From a checkpoint of a small mixture-of-experts model trained on Wikipedia.
Size: width 160, vocabulary 4096.
Experts: 32 experts in each of 7 layers, 96 squared ReLU neurons an expert, 2 picks a token, a softmax router, a shared expert of 128 neurons.
Training: a variant of SOAP for the experts, 338M tokens, 9649 steps.
Below are experts of layer 2 (counted from 0) of a mixture-of-experts language model. Rows are named router (the router's row for the expert), up (a neuron's input weights, with its number) and show model dimensions 40-79. Each number is 50 + 12 x the weight over its row's rms, rounded and kept within 0 to 99.
After each expert's rows: a language model's description of what the expert responds to. This comes from a sample of Wikipedia text that the model never trained on.

# expert 2
router:68 56 58 58 48 53 40 35 37 24 57 50 41 33 77 59 68 57 48 46 39 76 56 60 44 68 49 56 66 46 48 28 42 51 50 53 66 69 60 47
up0:67 46 43 30 56 61 41 55 38 52 44 53 44 40 56 49 47 16 49 43 29 60 43 55 44 59 67 77 48 49 62 61 51 39 42 54 60 47 49 63
up1:47 51 69 44 46 34 45 29 32 49 50 72 31 64 52 35 56 59 43 49 51 68 64 23 63 58 38 41 82 56 24 51 49 70 36 56 58 54 51 50
up2:70 50 33 16 40 35 39 40 45 41 42 65 46 46 46 59 46 47 45 46 41 47 45 51 47 54 80 48 38 35 57 59 35 71 39 61 70 55 31 43
up3:34 62 40 39 57 34 42 46 55 37 20 60 59 60 56 26 55 59 38 36 28 53 53 46 68 58 59 63 61 29 50 42 46 43 38 58 44 47 30 67
up4:44 46 50 16 54 47 52 63 51 51 50 45 39 61 49 63 59 51 56 56 44 32 51 44 56 53 38 40 67 51 61 41 52 49 47 58 38 57 67 49
up5:56 31 61 52 42 56 27 62 76 46 50 31 52 49 54 67 53 48 54 37 47 50 52 57 40 55 60 37 44 55 56 52 43 72 45 52 58 49 43 54
Description: Historical prose tokens like River, century, King, Henry, built, used, against, and year prefixes 183, 184, 16.

# expert 28
router:40 41 39 52 48 69 50 51 54 47 47 36 61 48 71 72 36 39 51 69 28 40 63 41 53 71 38 40 35 52 46 57 28 59 49 37 37 71 60 60
up0:57 51 40 40 49 48 63 52 49 82 45 65 74 56 59 47 60 38 43 72 48 61 43 48 52 65 52 61 57 58 39 47 37 56 51 33 22 37 42 42
up1:30 41 49 39 47 49 40 32 50 27 46 57 49 45 56 53 41 30 53 72 55 55 45 59 54 46 45 66 35 67 57 53 48 54 43 36 39 51 44 52
up2:45 38 30 30 34 31 62 37 31 58 55 48 66 59 49 46 41 61 47 68 44 53 50 42 69 63 44 26 41 63 36 57 55 42 55 53 48 42 77 48
up3:37 38 46 35 69 50 56 54 55 38 39 69 50 57 65 48 60 49 43 54 42 30 62 55 58 49 45 63 49 50 40 41 59 48 78 46 48 63 53 36
up4:53 27 62 75 61 50 49 26 55 32 68 59 47 54 52 48 60 42 59 61 50 64 47 50 41 65 55 44 49 47 52 61 46 31 52 61 46 43 36 43
up5:39 51 32 48 36 46 58 38 46 48 50 32 39 56 39 52 46 61 52 60 50 50 45 60 65 40 48 49 80 62 53 60 37 51 56 57 48 45 55 54
Description: Final pieces of place names and surnames, e.g. Watford, Bournemouth, Hammond, Lviv, plus whole country and city names like London.

# expert 29
router:47 59 38 80 66 37 59 53 34 43 74 46 59 34 53 48 40 38 65 32 36 60 69 55 27 57 49 55 53 68 46 36 51 56 80 42 47 60 42 59
up0:42 48 35 62 37 57 66 53 54 54 29 50 50 67 49 49 63 72 66 58 35 74 47 42 40 68 65 51 22 49 27 41 54 37 59 53 34 46 42 75
up1:38 47 29 68 49 36 53 57 49 70 54 71 50 66 34 53 41 18 34 47 54 58 37 50 42 37 43 58 75 66 37 55 32 74 42 42 70 42 41 60
up2:19 42 51 57 41 55 64 61 40 76 26 59 67 68 33 45 63 75 46 29 36 32 39 63 35 65 49 32 39 73 45 55 64 49 52 58 37 54 44 37
up3:53 66 61 38 48 51 63 43 37 70 58 64 43 85 38 61 31 50 53 53 74 54 26 59 56 56 45 54 55 42 56 53 55 51 61 41 67 52 33 53
up4:38 40 59 51 55 41 56 44 35 54 37 35 63 39 34 68 61 55 47 62 60 62 59 57 50 41 27 58 65 47 58 37 57 54 49 45 35 26 45 47
up5:46 64 49 67 60 51 31 36 49 58 45 60 56 57 39 37 43 67 64 26 51 44 47 60 44 38 34 38 50 40 38 56 67 64 44 30 36 34 51 47
Description: Opening pieces of lowercase words before a suffix, such as pre, app, com, stud, present, conf, approx, and initial N or G.

# expert 18
router:59 43 58 43 59 58 50 48 66 18 51 43 57 41 69 36 32 44 54 38 54 53 56 75 68 69 48 61 65 43 61 35 42 33 56 56 62 69 70 33
up0:55 72 45 33 51 50 43 36 58 29 57 50 62 45 32 33 66 26 41 45 50 48 51 48 58 42 42 51 73 44 38 74 49 83 35 40 49 48 55 66
up1:50 55 57 26 41 59 56 64 61 27 45 61 59 65 48 59 46 33 56 55 45 53 58 59 73 44 54 44 41 44 15 71 36 49 40 61 36 79 55 44
up2:38 54 36 58 41 62 62 69 43 53 58 53 49 55 55 52 42 34 57 59 62 67 46 56 38 53 60 46 37 69 54 16 64 41 64 52 60 44 63 49
up3:49 48 20 65 47 58 65 44 45 52 56 65 75 56 50 62 49 40 49 70 31 25 52 54 33 60 54 30 20 43 52 45 53 50 34 55 52 60 44 31
up4:62 49 39 50 67 50 49 69 60 28 37 45 27 62 49 44 51 57 37 48 63 50 48 52 57 32 41 46 70 42 40 50 57 64 38 58 40 38 61 52
up5:39 51 37 49 55 71 45 48 38 47 59 30 48 57 30 25 39 65 27 30 65 60 50 62 25 53 69 42 55 52 39 45 54 42 67 43 75 44 38 61
Description: Commas and closing punctuation ending a phrase or list item, including in math formulas, e.g. In other words, rainfall, (1683–1699),.

# expert 22
router:42 48 56 18 48 35 58 46 56 68 55 49 49 46 63 52 38 71 51 48 56 53 39 44 55 79 73 35 43 40 55 28 67 41 34 62 43 69 48 44
up0:44 61 45 41 38 40 53 61 40 60 61 45 53 82 42 42 50 58 41 45 60 36 34 44 58 56 50 52 50 45 41 49 67 51 57 48 29 53 39 58
up1:57 54 49 48 65 54 44 43 37 53 58 58 46 52 59 45 71 38 57 53 66 49 47 33 53 70 65 32 54 57 38 62 35 38 49 65 58 66 39 48
up2:55 43 38 52 64 36 64 35 45 48 24 42 28 37 64 84 35 51 41 32 34 57 39 62 47 48 52 64 49 08 47 47 38 28 39 49 54 57 65 49
up3:35 25 60 45 61 62 49 56 54 56 56 56 45 61 46 17 49 46 43 60 46 45 66 68 48 64 50 54 60 47 63 34 56 32 41 44 19 45 44 58
up4:31 53 57 32 45 27 43 48 70 53 49 57 52 64 47 58 49 54 51 55 44 47 34 43 59 64 50 31 56 46 44 72 38 35 43 44 45 74 60 35
up5:39 63 46 47 58 68 44 42 52 50 32 71 36 37 44 42 45 66 44 51 73 65 62 40 55 46 72 53 63 50 40 42 50 47 59 55 50 57 50 22
Description: Single capital letters and abbreviations inside codes, acronyms and table entries, e.g. AEK Athens, NED, USA, SUA, catalog designations.

# expert 7
router:64 54 46 31 54 36 53 59 45 46 41 46 68 51 52 45 61 39 55 57 56 36 40 45 55 36 35 43 66 45 64 54 52 46 42 63 49 40 42 40
up22:54 42 45 69 55 57 56 56 64 59 72 37 86 27 78 62 49 51 49 63 49 68 48 63 56 55 54 70 44 59 45 29 46 45 58 50 23 58 68 51
up23:41 41 23 37 37 52 53 44 22 37 48 59 64 49 35 42 52 60 68 48 44 64 41 63 61 42 56 48 24 53 33 51 47 47 53 64 53 54 50 66
up24:61 51 65 60 65 64 58 73 55 48 44 56 49 61 51 63 38 23 59 68 36 55 38 60 60 61 55 56 41 56 37 41 38 64 43 58 52 49 49 60
up25:46 53 42 69 42 60 58 38 49 50 51 48 46 32 36 47 41 46 44 49 56 53 25 66 65 46 34 64 73 73 80 74 45 65 51 50 33 46 47 48
up26:45 68 54 43 44 55 60 50 37 57 47 48 40 48 32 61 61 57 66 47 46 53 37 50 46 56 34 43 50 66 41 43 52 42 60 34 55 28 37 33
up27:55 62 51 47 51 63 49 61 30 42 61 67 41 49 59 46 51 20 41 53 33 42 49 37 52 33 57 42 47 40 48 36 37 45 40 47 35 56 70 54
Description: Paragraph breaks, heading equals signs and table-row pipes between sections and chart rows, plus sentence-initial In before a year.

# expert 10
router:56 51 74 45 38 45 47 47 68 56 37 47 47 43 35 30 45 56 46 33 38 66 67 71 50 57 55 60 34 46 54 29 46 56 56 55 55 58 72 53
up22:67 44 54 40 41 54 35 55 42 45 35 53 37 59 34 15 56 30 32 61 60 89 63 62 40 35 42 41 62 58 37 40 53 48 64 55 46 45 24 49
up23:33 45 61 50 75 57 49 61 59 38 35 48 50 53 40 45 52 57 45 49 58 48 55 36 46 47 28 64 73 37 68 30 57 54 39 52 35 40 61 49
up24:43 37 46 41 27 48 50 45 52 65 70 43 45 72 58 53 39 53 35 52 47 31 54 31 69 45 57 65 19 56 54 62 62 44 70 32 46 60 51 61
up25:34 39 40 61 38 46 59 35 53 54 48 61 65 80 49 62 67 42 62 39 51 31 51 47 67 52 61 52 36 52 51 59 60 54 35 61 61 53 44 62
up26:42 58 53 45 49 34 59 49 10 46 29 46 54 51 33 51 58 40 39 22 42 40 45 53 56 51 46 40 42 58 62 57 65 36 51 60 41 37 52 34
up27:43 48 68 62 46 58 43 57 53 48 49 46 57 26 49 52 63 50 40 42 42 35 31 47 48 48 42 54 35 53 43 71 36 69 46 53 41 34 64 55
Description: Pronouns, determiners and relative words in running prose, such as it, its, this, which, who, that, and one in no one.

# expert 23
router:54 43 37 56 74 49 43 45 36 35 45 55 58 38 42 44 49 51 34 50 64 61 64 56 46 38 60 75 59 58 34 50 59 29 80 47 52 27 51 53
up0:51 58 52 38 36 63 50 54 48 34 52 68 57 29 41 59 41 39 61 38 37 42 48 50 37 66 54 52 50 51 63 45 59 54 59 52 21 60 49 85
up1:40 33 66 57 59 58 30 36 60 64 69 52 28 52 42 50 50 67 39 34 59 54 28 59 63 66 51 66 69 44 47 60 68 45 66 61 55 48 49 40
up2:60 49 37 35 65 48 35 42 56 55 60 57 43 48 32 36 38 55 70 44 69 72 48 40 68 45 45 45 60 63 28 72 40 53 66 47 63 66 59 52
up3:57 58 39 64 38 45 53 47 62 41 36 62 46 54 48 64 51 63 34 35 58 54 58 57 28 54 34 39 65 36 34 25 57 30 53 36 66 32 63 48
up4:72 35 58 35 60 56 71 58 52 27 60 37 38 61 33 48 46 65 35 32 35 65 55 37 56 59 35 50 61 40 41 51 58 33 55 48 69 41 43 59
up5:64 65 57 56 45 49 33 62 34 47 53 41 48 30 51 54 69 45 51 54 64 78 56 34 56 41 50 54 54 41 59 34 54 47 58 54 27 85 31 54
Description: The ed ending of past verbs and participles (embedded, housed, served) plus word starts like ad, ab, elect, up.

# expert 21
router:41 44 35 42 40 79 57 50 56 59 51 53 54 43 66 56 42 53 51 62 49 60 48 49 72 39 36 44 62 51 34 68 60 48 51 55 51 57 43 49
up22:37 33 54 46 45 49 40 35 60 44 50 55 54 63 39 44 51 51 68 47 41 64 21 54 57 34 39 62 46 39 45 51 50 57 30 27 45 39 33 55
up23:50 55 49 58 50 51 30 66 67 66 65 51 54 49 48 74 44 27 38 56 60 54 19 41 68 58 49 51 43 53 61 62 54 47 55 36 26 48 45 65
up24:58 39 35 46 52 38 62 39 48 46 57 39 32 56 63 60 35 50 51 68 61 57 40 72 58 30 40 31 44 29 57 50 81 49 65 44 38 76 65 46
up25:40 44 68 82 28 50 39 78 44 46 53 64 67 58 40 41 46 54 55 37 51 61 27 36 58 39 61 45 58 42 64 53 55 43 74 53 43 60 69 27
up26:37 62 56 57 50 48 40 51 26 68 44 42 54 47 57 48 48 46 51 62 56 26 52 57 51 53 31 19 45 40 60 50 64 77 44 44 35 66 61 28
up27:52 58 36 67 24 56 69 56 48 50 54 54 57 49 33 52 65 54 68 43 61 53 77 52 45 70 50 49 44 32 45 25 62 69 53 55 51 68 58 45
Description: Mid-word letters inside place and person names like Seat-t-le and B-ian-ca, plus numbers, commas and pipes in tables.

# expert 26
router:59 46 27 48 38 61 53 66 34 45 58 42 38 64 54 39 47 53 45 67 71 53 52 64 41 24 65 47 19 72 58 63 65 55 41 34 50 28 33 34
up22:32 56 44 45 62 37 42 44 39 54 29 49 47 56 48 42 44 46 51 48 44 43 51 82 42 44 36 42 33 48 63 45 61 51 51 51 36 44 51 59
up23:50 26 40 38 44 65 26 56 54 40 34 58 62 50 59 58 59 55 54 46 51 49 42 42 59 46 55 42 33 56 66 50 50 43 51 35 44 49 32 42
up24:41 55 28 75 53 42 56 47 44 40 63 61 61 50 72 42 29 41 46 55 52 58 54 48 33 53 48 41 57 42 30 23 39 40 40 57 60 68 65 46
up25:61 29 41 20 37 47 51 53 61 52 51 44 60 69 24 49 40 39 74 43 48 22 45 36 47 53 65 57 63 41 38 67 34 48 53 42 69 34 35 60
up26:64 40 38 47 43 48 43 52 45 58 43 45 62 36 37 51 52 32 47 43 55 40 36 69 37 50 31 54 55 52 59 34 64 38 57 57 26 51 58 42
up27:40 51 68 58 54 29 44 41 54 46 41 60 78 58 47 41 64 43 34 43 61 47 72 61 83 56 49 67 47 52 72 60 70 63 47 61 44 39 55 37
Description: Single first letters or consonant clusters starting a word, often after quotes, headings or brackets, e.g. T-ansy, L-onely, inter-p.

# expert 6
router:49 58 70 35 62 54 39 40 31 56 43 46 45 28 59 47 46 31 55 53 59 67 54 54 51 33 27 70 51 50 48 35 46 28 60 34 41 59 43 50
up0:28 44 33 48 51 51 22 70 51 44 50 46 56 56 45 33 34 42 43 52 26 30 72 40 32 44 32 59 56 68 60 51 61 60 43 42 50 53 50 40
up1:54 44 35 33 50 40 67 53 54 56 54 49 63 53 56 49 52 61 26 47 52 24 25 31 41 29 18 46 55 48 39 70 43 62 57 32 25 42 25 32
up2:51 62 44 69 55 41 53 44 56 52 58 63 29 39 32 50 53 56 64 49 53 72 46 54 66 35 35 68 45 42 25 40 55 64 58 54 45 43 60 75
up3:44 52 34 40 51 45 32 54 52 55 58 52 66 46 65 38 61 42 61 37 63 38 51 34 45 64 39 69 53 53 53 63 57 45 57 66 46 24 49 46
up4:57 41 34 44 73 69 48 45 51 53 60 53 59 57 59 51 24 58 25 56 57 46 49 62 76 62 37 61 29 60 56 38 52 32 40 44 41 49 33 41
up5:55 55 58 54 66 72 47 55 42 36 39 35 36 55 49 57 68 61 46 23 51 49 40 66 62 65 43 48 72 68 50 47 53 36 43 51 71 44 77 58
Description: Forms of be and have after a subject or pronoun, as in was, is, has been, plus the ly of roughly.

# expert 20
router:46 68 52 50 41 69 54 68 58 39 57 47 54 61 53 61 42 40 48 64 65 63 50 48 57 28 57 59 26 62 42 64 42 51 58 49 44 44 61 54
up0:37 68 71 45 50 54 64 49 32 42 46 39 47 70 36 35 55 58 33 47 56 29 34 54 58 62 30 51 69 52 59 42 67 60 54 61 42 58 70 54
up1:40 66 58 65 49 37 44 59 36 29 56 54 34 68 21 64 61 57 41 39 47 29 51 30 26 57 32 59 60 71 56 36 53 55 76 51 32 41 45 70
up2:56 60 58 38 46 52 52 36 55 47 33 50 42 32 49 50 40 66 33 61 48 51 39 61 63 59 57 44 39 32 28 62 35 52 36 34 51 23 61 46
up3:47 39 66 27 38 54 41 58 40 48 36 53 56 66 23 42 54 68 26 54 33 65 38 49 49 30 44 47 52 68 63 50 38 62 34 38 52 30 49 39
up4:63 51 33 48 62 57 52 36 34 44 70 45 45 27 51 53 72 48 44 69 71 54 49 30 83 52 57 45 55 43 59 56 71 58 36 59 49 40 62 52
up5:48 46 40 43 25 68 42 64 42 48 46 29 51 57 53 66 40 57 67 29 43 52 48 60 20 41 45 53 52 59 41 53 35 50 61 34 32 82 45 53
Description: Pieces inside foreign place and personal names (amb, burg, u, ng) plus sports-table scores and units.

# expert 0
router:71 54 58 68 63 50 37 65 59 53 45 53 25 60 52 29 55 29 64 52 42 55 44 65 52 46 58 54 55 66 54 52 57 38 46 42 73 22 41 43
up22:47 37 59 44 56 41 33 27 68 36 26 51 31 27 56 35 58 56 71 43 50 44 66 25 51 61 51 62 56 25 58 53 53 47 66 58 41 45 55 38
up23:38 50 58 50 66 47 50 49 60 38 46 39 72 65 71 49 51 42 71 39 62 55 70 43 47 68 39 53 79 44 43 59 48 76 66 55 60 58 34 58
up24:55 67 46 46 65 41 52 27 54 53 59 61 40 16 20 59 56 36 64 61 56 56 43 65 63 34 29 48 47 46 54 49 58 55 72 42 36 55 58 38
up25:61 66 42 66 43 41 69 33 54 74 35 54 73 40 26 43 58 36 82 48 59 41 54 44 48 50 33 60 55 49 31 54 49 80 66 56 29 48 76 46
up26:55 41 36 53 55 56 38 38 76 49 71 45 58 38 62 30 65 47 69 54 41 47 46 23 61 26 41 55 39 57 44 44 47 43 55 48 43 39 52 39
up27:44 41 52 36 44 78 72 52 44 45 24 59 81 50 43 51 62 65 46 37 55 69 37 43 54 34 56 41 50 69 56 44 59 66 35 52 58 42 14 54
Description: Prepositions and temporal conjunctions opening a phrase or clause, often after a comma or period, such as by, after, while, during, with.

# expert 14
router:48 50 56 39 45 50 57 48 56 59 63 57 59 40 71 56 45 67 43 50 71 63 52 36 47 47 55 53 58 46 54 21 36 51 44 54 47 71 43 38
up0:87 38 73 51 60 71 56 52 48 60 43 39 59 45 44 55 51 40 58 41 59 53 53 55 61 64 61 42 44 43 17 47 31 48 59 65 34 53 58 49
up1:61 60 27 47 50 45 40 51 48 48 43 50 62 46 62 75 56 52 22 51 47 45 34 50 47 38 32 65 63 63 72 49 58 52 30 47 31 53 34 44
up2:45 58 60 40 34 34 64 52 30 51 46 52 47 56 48 49 49 61 56 30 68 62 35 49 53 32 48 80 60 55 48 52 36 66 54 38 21 31 34 50
up3:29 56 27 26 41 47 75 12 22 55 62 51 37 72 51 47 44 63 34 54 57 40 44 69 51 54 34 66 70 64 44 70 49 59 59 57 33 57 58 63
up4:18 41 49 46 59 23 70 74 70 63 40 67 63 67 53 57 49 54 42 41 58 50 51 36 51 36 54 48 60 54 65 40 61 47 45 49 46 70 37 42
up5:34 64 47 37 43 53 66 25 41 51 52 29 35 59 45 52 49 51 49 39 76 69 71 21 59 44 69 52 84 50 44 71 58 45 50 36 52 44 48 45
Description: Hyphens, en dashes, slashes and spaces joining scores, catalogue numbers, dates and compounds, e.g. 3–2, MGV-2042, folk-inspired.

# expert 27
router:22 61 47 48 59 66 57 47 66 43 56 42 58 71 36 60 43 54 59 43 16 31 31 50 52 50 34 38 47 46 47 66 61 43 30 51 63 52 67 57
up0:31 69 65 72 39 55 57 50 33 49 70 36 44 67 61 55 55 58 58 49 49 52 44 25 56 40 58 62 46 53 55 50 70 52 39 47 59 73 67 55
up1:41 38 39 65 55 38 24 35 59 46 57 50 57 63 56 65 71 48 44 59 48 50 51 49 61 67 50 55 39 72 33 55 63 41 61 56 36 62 51 55
up2:39 58 47 64 49 39 44 54 63 73 28 43 55 62 45 65 37 39 63 81 40 42 43 58 57 67 50 43 58 48 54 38 57 51 53 66 37 58 50 55
up3:59 39 33 44 52 71 51 71 55 53 54 38 44 47 50 61 55 68 55 52 40 34 39 55 41 54 70 49 40 78 56 46 49 34 43 36 41 53 51 47
up4:45 60 60 45 48 58 49 54 22 52 45 43 42 44 67 49 60 37 30 57 51 41 28 32 41 38 53 46 50 78 45 58 53 41 38 50 33 59 52 71
up5:29 67 42 52 42 51 65 52 32 38 38 53 26 49 43 49 25 55 47 58 48 66 49 54 56 40 41 39 31 57 40 44 58 52 50 56 60 44 38 37
Description: First names and their inner pieces, usually in cast lists or tables, such as J-ake, Se-an, La-ura, George, Richard.

# expert 1
router:59 52 50 64 46 42 34 66 39 48 39 39 53 47 37 52 73 60 66 66 62 45 52 59 63 66 52 36 46 38 48 43 38 65 58 51 28 70 34 64
up0:44 46 60 47 29 51 48 47 57 51 61 40 52 53 40 55 30 55 55 42 63 40 52 50 34 40 55 44 46 47 54 46 53 54 66 54 34 57 31 52
up1:70 44 58 48 49 42 41 38 65 33 33 50 43 48 66 36 54 22 47 51 56 58 53 40 44 52 32 70 54 69 30 50 58 48 52 22 35 51 59 60
up2:48 37 51 51 43 43 51 52 47 42 35 58 80 42 38 59 72 45 53 56 64 45 40 65 40 53 61 57 29 28 58 50 47 57 39 30 33 53 67 67
up3:54 59 48 44 83 72 57 46 59 46 61 42 38 49 15 77 61 75 38 53 51 37 53 67 39 51 44 40 32 49 40 28 60 35 37 45 47 54 84 57
up4:41 66 57 35 66 60 28 45 57 44 62 56 67 49 37 32 41 41 58 56 55 69 45 53 36 53 40 48 68 53 42 51 64 66 57 52 42 39 02 61
up5:47 48 50 53 48 40 40 64 49 44 52 56 33 45 29 62 62 74 51 69 55 64 41 44 46 37 69 40 63 47 71 35 64 51 54 33 42 59 82 62
Description: Colons ending field labels in infobox-style lists (Hometown:, Organization(s):), plus word-final suffixes like -ation, -ical and table separators.

# expert 5
router:25 73 36 40 32 44 61 35 54 65 58 86 52 51 36 37 23 73 26 59 47 38 36 50 62 42 43 51 47 44 58 67 49 52 51 47 61 45 57 64
up0:41 51 36 61 51 65 48 55 50 41 56 59 57 57 38 46 34 59 64 61 57 30 61 64 54 25 69 43 50 45 44 69 70 53 45 59 27 45 43 31
up1:38 73 36 61 50 29 66 49 68 52 48 58 24 51 36 62 49 84 37 30 46 31 54 57 49 58 52 45 65 56 44 46 53 62 55 77 59 57 43 74
up2:74 49 33 44 47 66 53 64 77 50 12 24 66 32 53 53 54 26 45 52 56 38 45 47 44 41 33 43 55 56 43 50 51 68 45 64 49 59 41 59
up3:39 48 62 68 51 58 50 56 34 39 34 66 40 55 61 42 57 49 53 63 65 76 43 60 34 38 66 66 79 31 44 44 64 43 32 40 69 46 62 51
up4:50 52 52 34 61 35 63 48 53 43 73 71 37 56 41 58 56 50 48 51 64 56 46 75 27 58 43 70 30 29 84 49 60 38 58 61 65 49 40 40
up5:65 44 74 57 47 43 55 60 42 50 49 40 59 52 34 53 23 51 39 33 41 43 50 45 50 58 66 60 33 58 53 45 40 58 47 55 56 55 49 55
Description: Mid-word stems and fragments such as ent, ust, War, indust, plus 200/201 year prefixes, km^{ superscripts, election-result tables.

# expert 16
router:56 40 72 77 45 54 54 52 53 67 58 49 27 51 49 28 41 57 36 55 65 47 42 32 58 44 55 64 46 43 66 57 69 54 48 40 63 30 73 38
up0:60 47 52 49 66 66 58 52 50 61 47 49 44 42 31 49 50 60 57 56 41 87 47 48 54 37 51 47 48 36 64 49 50 73 51 52 45 52 65 28
up1:29 79 39 39 30 48 52 45 39 42 38 67 33 45 61 40 41 48 59 71 42 44 37 41 35 14 55 75 50 51 56 47 42 64 53 43 57 38 31 46
up2:71 41 47 57 44 46 60 31 37 72 51 62 67 63 42 66 37 32 36 55 48 38 35 55 56 33 57 40 57 54 42 52 48 31 58 49 52 45 52 52
up3:43 66 43 50 53 44 64 48 32 53 34 29 45 59 61 43 74 38 41 50 53 58 49 36 41 52 36 46 62 46 49 39 35 41 70 46 62 28 49 63
up4:62 73 52 37 57 65 45 59 71 43 61 51 51 62 30 52 69 30 61 65 60 46 51 72 41 39 46 81 55 47 48 54 68 43 52 33 34 61 63 37
up5:45 47 50 35 45 59 50 66 51 56 47 46 52 41 48 51 60 64 47 25 63 55 33 61 56 64 42 51 63 82 51 51 48 51 41 56 46 40 58 48
Description: Short word pieces early or mid-word in ordinary and technical words, e.g. pseudonyms, embodies, aims, Orthoptera, robbery.

# expert 13
router:36 65 35 36 54 22 45 38 64 59 70 58 44 37 51 42 49 38 65 44 37 29 47 39 52 52 71 75 62 39 36 55 57 53 54 50 55 47 45 56
up0:48 47 62 54 78 43 43 43 67 52 66 49 13 57 62 38 36 49 51 51 45 57 57 49 44 33 39 35 59 44 47 63 36 61 42 59 50 54 36 40
up1:38 53 58 33 38 71 49 34 55 55 36 58 66 59 34 35 48 46 35 54 48 44 37 47 62 63 46 47 52 62 35 50 57 50 78 37 58 11 65 57
up2:53 59 57 49 70 66 36 78 61 47 46 57 49 75 39 50 51 46 46 60 56 53 51 35 48 42 51 64 41 53 36 49 69 48 36 47 39 41 30 47
up3:31 68 39 58 60 47 38 46 37 40 53 64 51 45 67 49 35 61 56 29 70 49 55 46 43 50 39 57 39 44 42 34 50 60 54 38 54 41 47 51
up4:37 33 63 62 39 59 52 27 59 47 49 55 44 68 27 36 39 26 58 66 41 64 33 47 44 41 52 48 40 26 78 76 60 47 75 52 41 40 43 42
up5:49 43 47 24 59 56 46 47 47 44 73 44 56 61 25 53 49 42 76 34 60 34 75 41 55 28 41 49 47 53 42 37 39 79 58 65 53 61 58 42
Description: Word-piece fragments inside foreign or transliterated names, often ch, s or aj pieces, e.g. Garching, Kamachi, Sachin, British Raj.

# expert 17
router:73 33 49 61 63 59 43 31 67 40 53 56 47 58 40 62 65 56 48 45 48 62 69 38 45 30 59 55 47 28 67 62 51 48 42 55 33 56 41 62
up0:40 37 67 36 56 63 77 63 62 46 75 46 38 69 45 52 36 81 48 36 52 52 54 55 43 49 66 44 60 36 46 58 46 53 62 69 28 36 39 46
up1:58 56 65 48 63 46 47 57 54 76 45 56 29 48 56 25 50 44 50 38 58 49 69 46 46 22 56 42 42 54 51 40 45 68 51 50 44 41 39 70
up2:50 40 58 46 49 56 52 71 48 69 54 58 49 39 49 51 59 35 59 59 45 55 41 56 57 37 59 49 34 47 48 45 37 43 48 52 58 47 45 75
up3:46 55 63 56 54 44 68 59 36 52 55 44 30 45 40 50 58 53 27 63 49 50 31 54 46 58 47 32 34 70 50 32 64 67 33 55 60 29 66 72
up4:39 63 36 19 53 51 48 39 39 39 43 53 68 36 60 38 52 56 50 43 48 47 50 37 34 20 43 67 58 44 50 56 34 49 51 33 34 40 46 75
up5:40 59 30 41 49 35 39 63 62 71 58 49 36 37 45 45 39 62 57 41 61 31 34 34 62 58 58 33 50 45 53 51 65 38 59 67 51 48 65 52
Description: Final word pieces, mostly plural or noun endings such as es, ers, ures, ians, res, ies, before commas or of.

# expert 8
router:40 33 58 53 51 40 68 44 30 48 33 30 57 70 18 71 38 46 74 36 72 51 60 39 30 31 43 45 66 49 39 28 47 42 74 54 54 34 51 60
up0:38 43 54 32 35 42 44 62 53 60 65 34 41 43 54 58 28 72 36 38 38 46 23 63 47 73 57 30 73 66 59 59 45 36 36 51 42 47 32 32
up1:33 59 51 60 66 51 62 44 57 52 32 52 48 46 52 25 40 34 40 66 59 69 46 43 51 55 23 36 58 50 40 50 69 33 42 66 58 54 59 56
up2:69 47 38 43 40 55 51 66 55 64 55 61 44 63 61 43 31 47 55 42 62 61 57 53 49 34 44 50 36 45 43 55 54 39 48 58 38 50 59 28
up3:53 48 47 53 38 61 54 34 41 52 36 42 48 43 36 40 57 42 41 22 49 29 66 50 45 65 55 47 27 46 54 54 50 54 55 52 48 43 38 37
up4:40 65 59 43 30 47 51 42 35 63 66 47 56 41 37 68 56 49 71 52 58 52 50 46 34 55 64 52 50 61 64 46 63 75 70 61 46 65 32 33
up5:68 55 78 60 45 41 48 50 54 45 62 46 59 54 37 59 60 51 59 39 42 45 65 34 37 53 60 63 54 49 71 44 60 41 48 34 60 55 69 47
Description: Inner and ending word pieces such as ot, ens, it, ly, ially, ically, plus the word not and Preceded/Succeeded.

# expert 15
router:49 35 35 37 30 32 57 58 47 35 51 58 54 61 51 46 52 34 49 58 46 49 44 48 48 32 53 53 58 45 59 64 60 52 47 57 38 41 39 51
up0:57 38 60 45 67 45 51 52 43 61 54 63 57 42 34 50 63 31 57 38 53 56 45 57 50 49 29 51 58 41 41 52 43 42 40 65 42 62 46 57
up1:54 44 62 45 47 57 59 40 39 42 48 53 34 34 48 52 38 58 44 55 73 65 44 55 33 55 58 62 54 46 62 70 48 59 44 53 46 34 47 52
up2:75 44 55 53 42 61 47 58 48 55 36 50 44 39 38 60 31 28 56 32 58 47 49 66 43 72 52 60 50 53 48 37 41 58 51 29 39 47 33 63
up3:52 53 54 30 66 40 31 52 41 54 39 33 66 46 56 62 50 45 26 65 40 49 50 40 34 41 50 53 82 50 42 44 61 54 70 56 42 43 41 46
up4:53 32 49 36 42 52 61 42 46 51 47 53 55 52 31 64 34 53 38 43 58 61 75 55 39 54 56 58 29 44 34 55 49 54 49 48 38 75 45 59
up5:47 48 59 37 65 49 59 63 64 53 54 44 50 41 48 48 51 50 37 39 51 50 30 50 41 56 24 62 52 58 55 54 36 27 47 63 45 36 70 43
Description: Prepositions like of, to, from, at in sports career text and rosters, such as loan from, at Kent State, losing to.